Below are experts of layer 2 (counted from 0) of a mixture-of-experts language model. Rows are named router (the router's row for the expert), gate (a neuron's input weights, with its number), up (a neuron's input weights, with its number) and show model dimensions 288-383. Each number is 128 + 24 x the weight over its row's rms, rounded and kept within 0 to 255. Numbers have three digits each.
Before each expert's rows: "comes after" lists some tokens at least twice as common just before its tokens as in all text. This comes from a sample of Wikipedia text that the model never trained on. Tokens count by the router's weight.

# expert 14
comes after: "\n", " also", "|---|---|", " Women", "History", "|---|"
router:114123162108133106141099101147184128119136122090137115136153145139137129093115107125134099078160159128111098166142114142058154143135126116073170141143117145160096140116121130143170095107134109125145144107126114147140149153146114174101129100103101128121142134186139144095135103147113128113
gate0:101107113122185151134096096130151156084146157108143161149132122145149133144124156129155092101100142131133150127142127086100121103156130117103110120149080169114154134125174107101117101152127085104125149148123119104136099090117150125109085127140138129106160112154118133133088118082109139118
up0:120121118130136137144104099123121140129121109136081163130113096154143136111097090140129144116093145137101093126149147117138107124108151140116181091140099189156121120116084106169129118143131168128144142114116088096127140099126105097127131088154138109142124141107102134142071088157121155093

# expert 10
comes after: " ", " 0", ")", " —", " 1", " 2"
router:129131116094080098119128098147104156150108157152112096124098128132132149128149145106088153118154133175127123126102156148068117136140122096164120119118139123144093119129110076142163147129114149130152162098129116111129147131144149122078133095133169150149127157139194104113130115147118171113
gate0:116144095072093146133102114137137127141098153153141108127146116133128096128110130127139152144142127157160184120158143121124142073135086130097105118144143155133145145167110113104168136132126172134132158131128138135147154135109120170114151147094126110120116116130117130140078125137141120151
up0:164128166153132155121125119070127111151158169118149168134158076149113146118149099112115161125145106081071095144133101111119148095125157118116120155124159127103179146137146127128096185103162072145140112103139124163137136138137129117106108143131132128113135133079122116147127142109135126134

# expert 17
comes after: "\n", ",", ".", " It", " it", " he"
router:115182206159132124097095135136131151113133100135103123122104139119117116108147138126119123113088129134079083120111099151094111112160087124104103167157143086135110144112127156149091136164117083131103147125139157129103152132119049136097134133131130100151143101090138124147113147166141112127
gate0:170147139098132103131108114124146134132152097148114155129114067184119113147163193159109134130150128136134090123084167159130138131134139163107152123123115180114125127139146136150145093153149150096120104121128148123125154164127106141147113078140141118097107119138099140147152117155146151146
up0:133131086163150113148122128112122079123126150076146177127111099175117113115163101124176128150160120115129131139135169165130124122128156128132123116103185197137117124113131114087140155135125079132129169124124106168144115132112106185129139144134157094105146177137135140168133134202127164121

# expert 22
comes after: " |", ";", "|", " 1", " 3", " 2"
router:162148109127117065110136132094106148108106099134151176077153106172111129163111098153158086107127167129118114110114114103123140102159135114156155123169116120145136095128147150138127128174150133128166144105131105114110107108092119073136158099126126159142165146129102182099110105178149117123
gate0:085111106145123108112110089141155069158131177119094140084090117115102125133095115139119097156071146158123137126143141158104099110130151123145147111144093164097090122147120139128180101136148113152155134124083129135113109120069084106170114155136181131109108161131125111141100105136123150115
up0:151116127108118110122135166153112137120119065145139108126115172123150189107086140142111136089167187099157056080109118132132161118124134124103130149140126127123154129098114101141107160132185066163036128137102164139144109140117090145123140121119113117126139121109135128110151102112115167152

# expert 23
comes after: "\n", " was", " located", " found", " out", " born"
router:124147084144117085161126156131141147129126126117147080126112143164162128130170136152146110138125101150178142141135113111083152184108090113162119131211137122134101151127169109143130142153147132147089118151144109143138138091154132108167110128115144124136099150108150149108165103137160177138
gate0:129147129142153130138149138151144144157150088114117164139120110114135123173113098101148185103131162136147109177136101157149098157129152139133136165142106079151155148143133136105117129130134117127122109150161142112121137158139141147123134158163120134134170128147134135144177151134154150114
up0:175141110185119082117142171159134090167138100147126111098159116144103127084178117098180110142180145143146141108114127124108092125099132101122141152082134083137183129052180122123129165123115102092129105170110068119112082162140123117146144147102113113143123123179152098107136119124130105139

# expert 4
comes after: " the", "-", "==", " The", " a", "The"
router:145129131135105133099149156125113122119096144164128126091145145131102131123107070110172116107142116113096127134175156157121121131124123142141118171046067177143130103136092133158116102124170086162114159155146167110143101158130152151127109120131121126134091135096097118147138133159141163115
gate0:146138143127136129110138106137121150172116108147138116123146103116132094154119097125111153117121130138101134086108147117154142091109097128128184109108122123103116143124130093134143142115168125135114162173145113075149147163099121092155126106097123102139131150173121128147111132102138135119
up0:119130141134158141150131149077130172104130131113141136113117132166098119156147165156143100108194159133147176126082158134153142141112167071093162167115125125080139126151149085098139122134115109144131131130132153148105099145144105153160118138134146103164174096162118116078125117179159102147

# expert 16
comes after: "\n", "==", " ==", "===", " =", " ==="
router:110130115062110106116129151144130117121092143137123084130110139131145108139132127137153092135100137090188096113122146131094109099099148132098107097131081135107106100121113164161153129128099123127085087106157127087137112087125138097114134088117155156093109132124151158126151145152109119125
gate0:083097100083116118124116137138179102121120100114161113155100110168085097155155165121112083101148129117164126151127112166129086124110116171130124092147133129174142140133150112118118115127127134125116108100120131122154098127202140110089143132088137134094161136130132137125164100120122111172
up0:133157100121140123067171124141141194145114158152126141145105135122120163133141096181145154075174146134141109093127137118137125154107116128128075127098155136164111102140100111136111119134156152128125121128138170123079183114130131175089121134114125126133153110154142142097115126143126177128

# expert 1
comes after: " of", "'", " in", " for", " to", " with"
router:126148122144136119098146127154159118158137131107095151144162106090150107132112158120124108131117101135082136123129140138077062130175123124154114122160153108151139124077116108096161143138132120143159084125144120128161107168171121154150137096174141165120149099142091212141096126133132157128
gate0:112124141161150153113133144104171146103131132100143137102098119106174146146109084171155123116133137138118167121149140154170119121149124140107096170112105119164135143128137120099118103091135088150120089113123153161163130118095141115121112100113114131128111150062087087119165130135116164087
up0:150116130152079141161143128184098116143120165142149150122109185124139145094133107109126126140106110099088098093146138116141085096157104174112123156105082155142123118111141153125116114176138159111109100141136148120120134112135107147154124110122129091107144151131083154134178150110112127129

# expert 9
comes after: " |", ".", "\n", ")", "---|---|---|---|", " ="
router:141164135136141122119128130135136094130152130126137129130098128156148152107140150104115157122132120101087127148148134105176133113135153109111117143123140155083117147131147120127104093132151152107144133121085092160135100141152118105152112115107114102108132169136143102107092128145160156086
gate0:142138157161124130152119144145161150096144160125095124079136108135112133119152094149153141101100095129092120123167135137158128136189154107131099122158134136100164136130124110095128110132137100109172171121139108126093076133146115127145134112097163145108130140102118104128085136063103129104
up0:088119134104149105142099117139123109132142103144136145124148130144132140130152089123134145143176132153114164134131179145089149165155162152153082130112111146120114147094126086092106119132115136115116173127201118103132110105143116129128121134167147156123109138139118111138138154098125117108

# expert 7
comes after: " |", "|", "-", ":", " (", ";"
router:119108158103164151127090128131129155100121074083169154135145109130135137111171109125112168117105146158089135148123118120146113153090183133137140097124149080118100157110150135097140114097102139119144142091141173085143088118106090139166149132090105103141141097132154122091125109140119126092
gate0:149125165153112104156129164086107155103116099146132115164135072126093112155137147107117120127130126125145161147143105121163185154139112150115146131057116136118114128140156108164194149135177083161095082097140123109128126137135106119120128156119129109195099140135139112149166112111121112098
up0:070124140134164152128143145137155155136154110151109125133132118148136128104154116117109172098135141136100115110147161143144084149169113104112143077150109144167098108076152133101131160120102070122144146125118130138087175103149085167128163120175137104135129160116134100117127151119126147152

# expert 0
comes after: " the", " a", " his", " of", " and", " in"
router:133160122121163123125143127140100127158103133140161142129162120158159127160111162132124120090173126093130163125159133077112125120103174162158102133132102081188120145097107098103154100057164131100071115137107134141129135130118123109167120130152134131112111118145127071150146072091105122131
gate0:124171102125110133161119137079063128133099130144137134133096125120123144124121131094136094082093094143097148152107106118152116050127136136155092115097161087155093155127148152144112142106141164083109075122109146117115118111156118145152165136116159126170142108124128121116156129052116087118
up0:103191138164125107108133119159134056151154151163140102138155177136136137140078099108213115115154133110107132098109121179124114118104123130148140104131098118153137123128149163130149119144130132139119139125122133135084136136149159099117122121139114182152151141126132107170139100132101113152

# expert 6
comes after: "\n", " such", " Released", " Label", " Born", " Website"
router:106145144112086148158136067124103114112159119141166104155112150103100092090106165072094088067099130122118132161134120088128127136153082162109138113161137121117158080119129137091100147081118154143129135156160127114099146150125113132111109114147116124114137121130143127147104181142097121130
gate0:106157141166155130121163113144139168110155162136120139121120127120129113123153163112142136116121136126151156105169117132120101113109125144144126119140113128178144154124140128127136163123120163109144130097107110134098123136137122175130115136129106126150154167169095136097133104118146198136
up0:162114119113109112122146160102137137147121183125124131089130121110138122117142113110088159157108126089113117110109117087123117120116140105122083148124114106125105109127139125143118081125121139121114092142137145123118132147110120103136131120141108135115129166157095132120112146122170153109

# expert 3
comes after: " was", " to", " and", " is", " he", " were"
router:088100129129106123128126125139129117125129146147147148130130203119137140112141116124138141120158104124166092112071116089094164152148110134153129137120135107141112147155103113134128125107141124102104169198146109166124125172134177132143116147162119164170130118119123029110148129104119109133
gate0:124139146135088117101124138128118128113149142120130096150126091171106125147108090133151134151177109166075148136094156105165073140127153130130129139133120143080103135147158127146138118128113127134093164150126074125138099113139140134175117112117118159130122137122106131142109168140079131131
up0:139134132116119106113129119130134130144133133132105115130186153122145094120157154117123115123144117134183155100087153161108155155138128101131097109117154121147132128068155158136140126128157164149120137130139094122152123102117131137194123139156139135129139093118103134145128119109132145144

# expert 20
comes after: " |", "|", " (", ":", "-", ";"
router:155144115127107120148107128132138121110134134081072152139086103098135100139121131113115123143109125120095133131133135088112127107161134132124094137132152102145117121113120091135141130120105124099201118114095160106129122115149148122120143163145133103130124118150105147156146127119096111140
gate0:123135154151121105147131136104123125158144167106119130099146163161117118122121173127126132101141133147075156170146133170160156128125120107133120145172129148150112146125103128079124123134092147122129113115116117118103161152131117116145120082155152130111150147110073154142135164106154139147
up0:138169148139126146141112106141144138104165152122147145128119069133107117147088098117111132106145176148146130103146166159176136140127116118122146134101143160140134125105125113104148127129121117120130154154143086112077145136160091128157126109142090149111133148131130140142098129053138102113